config.yaml
n_layer: 13
d_model: 128
n_experts: 128
experts_per_token: 8
d_expert: 32
d_shared_expert: 256
activation: "swiglu"
moe_layers: [2, 3, 4, 5, 6, 7, 8, 9, 10, 11, 12]
router_score: "softmax"
normalize_top_k: true
routed_scale: 1.0
balance_loss: 0.00302
balance_bias: false
n_groups: 4
groups_per_token: 3
init_std_router: 0.024
lr_router: 0.00172
vocab_size: 5474
norm: "rmsnorm"
norm_eps: 1e-05
tie_embeddings: false
optimizer: "soap_variant"
lr: 0.00635
beta1: 0.95
beta2: 0.95
grad_clip: 2.0
batch_tokens: 65536
seq_len: 256
train_tokens: 308000000
steps: 4700
dataset: "wikipedia_en"
Below are experts of layer 4 (counted from 0) of a mixture-of-experts language model. Rows are named router (the router's row for the expert), gate (a neuron's input weights, with its number), up (a neuron's input weights, with its number) and show model dimensions 0-127. Each number is 128 + 32 x the weight over its row's rms, rounded and kept within 0 to 255. Numbers have three digits each.
Before each expert's rows: a language model's description of what the expert responds to; "comes after" lists some tokens at least twice as common just before its tokens as in all text. This comes from a sample of Wikipedia text that the model never trained on. Tokens count by the router's weight.

# expert 47
What it handles: Lowercase word starts. First pieces of common words and month names, especially v and eng, such as 'v'oice, 'v'ault, 'eng'ine, 'inj'uries, May.
comes after: " |", " the", " and", " a", "'s", ";"
router:127177098113172123143093139166129171152162137046151114161148092144136127128084058074166093125174122131119157050095077136156172090101078140086101186160149113095123173109118098183160107086126114146131163124163141194097148141182160099127106146133138136134074100104144112122159104138085123154190112161158119107120143112144120146167128123149098134131126166142188145079166163125168080069195
gate1:072087094093114128121101074105152062202109163118122099132163103163167184129148121081158153151150153111123112176174091158157160149120116097112150168128114152154100144121126099044123142086194133059110144135129055132146156120134068174099146149150122157163116098107098095086103127095128140174171121107067144122155173151121129159100091115154173175094105131196152153143126134155073157085134
up1:122094148101105152149163203132127116171117115086191141118114116133173101118105141134122164185081127157069176185091145118094121123099106115122095092142155076125138128132100107089158144149133118203142168091177149090130140097124113133116145119072104096156102113161216111122121163081113177119184130128103111197144132102092134186124099094107127095066124126157192066187116096120111103184120
gate2:165132122151136093078132126105171101187141189098109133127160131116135133061181133120143198160151089155129127124122178139167109106107111084118147106173135048156121131112163080136150156134079054172107156149093147168087103133146159136106173174179158123090102092165154139107136133117144128108120108108137104053120174131153101164086156089155105110142127045158130074116144114197136073079126
up2:154121121182131114067159109122070146104194110084135123166068112145188183136120086107106115127158106124132111074172110121193117133156130113103171103106178143151149105135103164096110150128059169121136157166112115139122154170175086164129145134117138150118081097109112141129129099153189163067161077099127115122152177155137086137140174067129117046138149104184156130122146131114130144040074
gate3:107128141103110167059125143067075184137128127120122169105182167117124098114102126116145136149170080101103104138121153081204121162153108092093170149199135119100143177174125084075119124112218129109105174118097170097120073142140120147136156094144118128143141084142128109167143102136145042162099080142146186110189109121088128190135176158121125083143099111158161130093110150100118088152124
up3:078148112160106168117104194144150146093177124167134141099148093146125157115208154168102088166126081102146089089160104141143212051130136135108139148143115126047109190116086123133120099120180140135160123092188174185122123120115103162153145114115126017142091152159128121095098095147183120103131120110144129103126075134134112132067091138125111128140143167144149163110115182098128128085099
gate4:156149143113056124164114191152152191110130062117116124104138178196128109169101127063153043157178128119120125131111137098090135124129158100129108126160057142137126144135150196151144151103123142117120111104154094116134154107190205130138102137095162102114156179091144120114121069128119105135072101133172152091148125141134088139146106165119125128138162134025145093146157074080177140090136
up4:108152130056143109127179095186165141073168132142109114134131142142136103105096139076126192165072160106128119175156151155113164121079158094167106085089114097145155107164090124083145138121117117095171074106097188145069128102116061125095144112116104136098160133093181140103127216161110186117135124115123151090163143135115107139114179150145124159102128172129077127166053201165128154116116
gate5:105078097104223095163089084134117202116140075081138160118214155082126133089093107136181070120189137142154180101151122118111180151113097123117140129118103126115127133177100153164088130140108075055162166108124197150158078184106125108142112118125131142136143145117115118106110150157136088120110097114130155135148167150134154213093140108094109151097139082129146169142106103084130082146162
up5:153140092110105081169169080070103128123106098125172169135150148136126157109097087103068082129173097191089076124163161130187150144119106150099126156126111112161101163128130160099170154167195130150168034182123111117126135143132115096107099119144126158109066109126198060146175090157144081138127131109079166152173140103132163107101103076168133079149121164129183122081137147112135129155130
gate6:097135124112107147123183094134121158133185081116140021188096115078096133148100140124113105081094139041123153134108085147184162150077155093171114098114164168106121147153173095183147176104099152198125141118112128106150089051095144099164130100130090137140130154119104121127136107188132110133118079152136112168130138157118159154095195124101091092151146151187206137142115118124129135136115
up6:126137134080153110135075137172137158111060143122168166139159122069085126148187120091160143140110137157115134128144141134120079132127118147131089151106127077148133147198164127165160178110189173182156165140079118061141154096114059125133153128103100116073153100162096146103062095098144099097114130093165061166074110127147132133154143118128125176167112172078167104162101094130126181167068
gate7:125110157040056140158160115089097151076091121106198138120162141188157109143130097062097088106195127150158171086128127129125098125139126120148134179176090138121097114175122133136168065123154154095118155130124101118157080213158105171129134098123125135123146073150182117155118159084191081087121127146077178179112122122150109147107083121141165116115095101123142144189156086137148108107121
up7:144115151124111165113125101078141158089103148130119094156084181093164175103154153157066152093092103129135181074104184103152128119048103137114097110146132122079123118174123095123154125117160099090202159074121141117111130122115161106089123113213134171095182105115142139147083138155183089135124099112121172097158138085167166122073186150160118111113130111163164158176059172097142120171107
gate8:106131096080084147146105087102172111128176157111172123101107158142182138134162073133098097123119117154202154119113077119143121192111198155113096138127185149077125133128190091140136115162201088138175095108115116124145129131114157081136126096107151144164101138137115151045184099105135083131086108145110193184104128158132134097122140109104077129159109132176155193064136107143122127070088
up8:124125096130081134164145102093125156100094169087133113131118162092203124149175175076186125145099146088105147111161105136102136179128160105108091095125155202080164156180120104122136080133155113116144131098117116138160074053181153131072130113158121124142134113140131067152080164145126106132084090159146142126171091053151142135136138200109114118100134124208075094097192133126138172150112
gate9:128137171163106098180142113141096148129119074153169145148138089167160065117150112167116090111156163147113131055098133141128192153149124058125146105075148156142136142081123082170168089122062159124133124082096143156134151108108154142132118063097173142146090132195058110140096146121205150137113102109111066104105127093116141157171161128162112124164136202100117083158125163184120110086110
up9:132165117162107116127094171128098165083062091052196110125161094163140176086141179167128104114156084120134107145136150146117153106140157117097129156137157070174092127113149140107070086116106126155136080155136156085098112122147098137096129136151124125131121065099121157069116131114119142126137129151105142095090138106108155090084135171088208125226148137213132109170116150114148121187195
gate10:195138116105095127106129090140176116143112077118141154161123142157167127115065112127119073092165100161143127146164082136145147105097160133092134121135177103110132131143107116110161184197218098114128160090174190153091125152171115132044147108131176178138075113137147112060107146147089154109168107109158119122146136098117061144135118128096117072140189088087149124070129190103164120103125
up10:121168124147152088110134105123179127117187145139109117058156129108175106055149180177105117099108085141150111143081136096133092170130111159107151119132111169133149196072142069174167121129152115128121088138106102088177099092156124128116072126124149171149110130180145164137103081122082107098181110131160157150160136111154123136124080069164145156145170158070169194129058139143048114106118
gate11:142161167166142177129146118153084091135114075096138148051115153102116097169145197085149085107153062131154167134102142152190121104201133100118194148122155138114127148095095170126155113121178113106154102145151120155078126154124139136081178133130085097135121128197180086082168115152108092086140125144133112100130074131137044102143140127190098072150158129115111143104146086146125155136065
up11:124182109098139144150121159143169155112110182121200102083064129115149101107101173097102112127123136149211100142079134154166086091118132136088142104177089112123165144167118089167131106076085157116069154150111108067152115094160185153139152111120120103151096137152151136130112189024079217108165130129114143148143095119180143132144130122091072129088161160134161130099143113137143118097134
gate12:112161131100142135162181105116226043100129134077197113135177160137127145153074147116116111091153117107112134134155119160087125054091087128117142194106092162118073140132090041123145133175086101143082113148070091189093140100145180121147129096199153144135148160116095118106123112113106120142127140124118133148149104130136074129166147121088129128148104177130159102139140141136137146148219
up12:083103145143051085151110097127143134137117151122054118148107155129111153112137098152172163124135129124074167105171135131148171061146125161129067134127126125115094125163126094146088164088158135127077060105181138159176129158097146058067109170156147128177128069095129149112085138134077148181140173132183082134101052105124143166149156155164128139129106132166109118161129144165178074149172
gate13:131126123068160147198096111163096095157128112099142139148073140139108094099169116116143063116168130160034157130096119103098140117035143065146159184124112110109174133107124142097100101134116111111101150177151110149121120086091152105161115136132185107139104142133133164112180121159146126177144192109124092151097128164119142086165070212115097144119120108124219176159123151116111143110166
up13:113132120139130043095131119090138150128147144154077167155182165185107101121146135160129126103115153134109118156105113128073104127153119099142107143163122140171141091105107130155166091135124129128064131163110091135171119104201143127156123125116072182194101110152134205141119162109188136133122107115152148158105137078066065157117135068157166083061060062138157147141169181105077117153130
gate14:174105130140151088135125157153179065201165052176107070109163146152116099155079081149114168119129138089123150109078094110175154115101120129102168145142118079108144123114142118109141196143137132131106082184087131153178142126137126077161144175113070105114077148158095101119096108068154195166151186100084075104130150138135124108151150137112078162162162130132181091099118124150097170149120
up14:134056133137155114151126131088153119099119172092082069099144112124107122056160110122180131082192098105172120097133093123132133167096115167133125124135108127143143215170107116102181083098130168168162113116137084151174144141112064121153109142099125150158149115085159119148132089130137162150113106137144126134163144224097108155116113111140165156109099137085136208085181147132141048057135
gate15:184129143098142187175069120119193112145113051128161095081115116130135157108094093148088193082147105148086131125122088088174141099135141106128131102197120155063159098154077101181067188156099106158133130143082120170125133129123124075090082140133136132148096133140142092114100095137142155166143128146179164111138116087169106127167103143114197193132152106105079084133151171155139115123171
up15:162103088099123149176119082176128110135090140125112134126061125072179176091112157125125121131136077171158084130142145152116114169102151130148096088154123099069206143092163132188131161134071168116134174211107199183114122174089135104088141121132108170114139104084095075115124127110133153134149138109129098066148111145136063185140138158117143143092127197171123124134112116055113127119136
gate16:145104158085115079143105063136096085102155098122174142163104106198142090116122094103097139087128153092174127108098148142103089090131167106134125163115159138177196107152134123121098165154171114143129105128085093144144075148169153150177096110108145140124155106080093189161100094134111187166187073161146088147104127161073148138184098135106098172087168132140106174169089183173113093094103
up16:110174170137062136074076135112127103132093127111131193081099117173093140118106151136124097090141124122152172087118115115110131104119063092074135184129202127100154146133152117079161117115116153103129131108056166187126160107130090126122166126082147156161112118126042125145140136177140161136121079149136138210113094123164186112137138138087075118183145140133177078123125165139134134200166
gate17:128151099177070134158065064073119113201063213102147105104111144120148142174102096164106151181186145136102122121161113155059180115119078086144131139165107194156155160136105061104139133085149148112179125136142086158099129149109110116116145120101102136118131113102128050133189070160127161134101128108120107185122172090126131105140125144176129162156126180156128114117137118139091130107105
up17:041161090134097105151129169171161127173156152105096131117121069191116114176145154093113136129123172130138107163079092085116171124133157130130180111084112115108132114087080095124108099184178164122108078152163153135105143134181125125120140052125113205110166152095130172153157069138092103067163179089161104126104145116157154128174094199158094116144113133139080139100104085142139108158106
gate18:134117079151132140084138066139114162128186199102196085139113132130150077147163108124085083144104131148145162101139139093116132048131132134158208144146128145099155146102155126148139131121089145138149171092176178110151154145119121045104159127124094108166119178114116113161134059123134114106181114123159152094159104125081156081175143158073180088111094101132144130149112131086121062079187
up18:175110142129112185147154092162099092118163136115139150060174129092164123178125151145140098180161155124100112141157144169164094104105136093112155134107163157044045075131170087128139122137157131122167130152066088138162143171118101092115137161114134102089115102115130132083076077157124170134152101129126157133139125050109113133135115069126185061117170168109136189093143196134109177106131
gate19:140166135101191127113136109103129132119089104163147147119056149104099181048121144098154155107145150135129122104174074139144088180119099146084111125161147090171148130099092137116098096117177112137177104147165187138069087085137115133089164161130127094075146150107160120082098168107102163165180087155071155113125178142159086156101218095137140119098165172167132119088151163077152101136113
up19:126117137146135138076115153186162170087127137140095113079100170053141174128138133117073124141119151156135129124184134136120166088161148143138118157159129155062161127163094133124090203153101124122080138084141099183134120123118110148063111152173112144153151185063155129106093074107117170135054093102112125191176126122122161154157092159105160129111071106087061122113164066149154143169122
gate20:147200158123180181192151099085146112135148149087185126091090111121095126154158143134110146153133175155105068127087102179132086137106164144110137196158127147155109118177134131093086119078130112112145123190111102125200084134167093134094090115074141119183171122045148158092159123128111103148056144138127136146110127111100145139113125100150067165089121110137171103106180084105146154082100
up20:055111164141091127122181135099204175149148111098144128078112154136136182114122088071118104093126191098137100132073184206144136175146146157090090124117095183170125144079090143077170139146136112090128147127131186136117107143109108071187172141140118136171107109136122148129124136131141131122122127190123105144091167102148158143146092109066077171146121101105103051129174124093096169100113
gate21:157096143069150124146234123127153181096154131112186118145171059080060121129134134128159126122125168183104150118145169165096127084116133152154125103139127123140133172149096114137104143093171134143094149131179011087099122100187110092151156113158098088173083119138159103101145110188116130140169131188127130115121071128126119084142158072115097104118113105090078155121135113137125139167160
up21:134196152090108150064124118132091104161101158120128129171093194138131122110170121152112136092123114176056114114132092153134103103141094177107172109132111139146129114140104123113155134082120118137160180112126118158155109168138120145187132108165125144121103099101160102154137180128136129180078136142123095197102201153068103059091105123129074122153082076111116217067100134160115140210108
gate22:085108148120169103163115134089146170161106116037105168170170087103168097132120102081110129189131070130075104070132098158076143124131120159149140167109073155102192176146113196129096101127121122144117167170164177193125101116135147150100159127095112176175115153146135103115148141159161148147190143116119082063107139140103130151136104112098156138082171143123138063090114068116152091119133
up22:142120089166064125110147201146090119118122110132166119134102162179119079149154135139131129135123114101096134128152179145098123118163113093124104103233081067146076099149080128105095106164153143155122066176148116127089150145188140137158174134066157128161173155135133108133153135136172098100037089059164111136121131144134112137112113134132061113101133150101116184137097145145125218122132
gate23:144142148144144099095120066167123194138082152150081103120080104184124164128094143061138114109123084164131162115068068146122171104188087141102169152097088120124087101152091094175084137105188146132140106151079099156137124161126142133134166155124168121135138095157087060185124102137139165115088149149145125133124170138089129228129149112142112125117110148195097138125145101076121114203128
up23:122146129121131175082071117092156178139192104101146191066097105144134064165129129173135143083101128108143156127137089171161098083144119105175130110122134116137123135172105108180177114095120102140135109117101133081129124148117125230099153087109109163138146049150128143165126196124101117104055164133148141104124155109107098122082105224124092158086141126115173139121130111151137197139094
gate24:155111147186110147119116171099120089146140173108073114149096147135210128106155105170116060109124123156074136172141115154163102156095136142141146167115150138122121135140135139088145131114162131120113205118118140084047145121158148132147121216095162154186141112139077084142089118151159159150111175064161124110093107120077128133121068132141162186140089111040135096114086135138115058105140
up24:128126106122105124202148116104141125136143107091072163123135088109082173098111125097118175213154109138085132106082150112097120104129066131159146118059077088068118123147125119141135148123115097150118090156134091174105093073170105164099172121091093141154156134156102178138098131181112132155209157121109100158186141116146124141063094110125128154148118191157207129107180180169110128129151
gate25:118173085119134114188131143163123218132125169116149169161132151056123138097133102119206174134092158150141114135089070148147148093098097082070092127192120107123133159158146143081147129111087168146157179127130148146156051091184149113149106092145085107091115132134145076077086108140138126105171107135143117128148151113115084171152096114111167127098184137081060137176107128176122089138122
up25:130123135128146138136146144141124107120065132152128095125163172190152107080150121106142117128189130158129087144130121047155081093144161184107126128143086124093172084149164172107138137160189191201163124140133081123171126088120088123121138139167140133173120090144161180121060111100124091120108076164057166170119018165100139126083148163150123092081129138110126112124119130108148113119081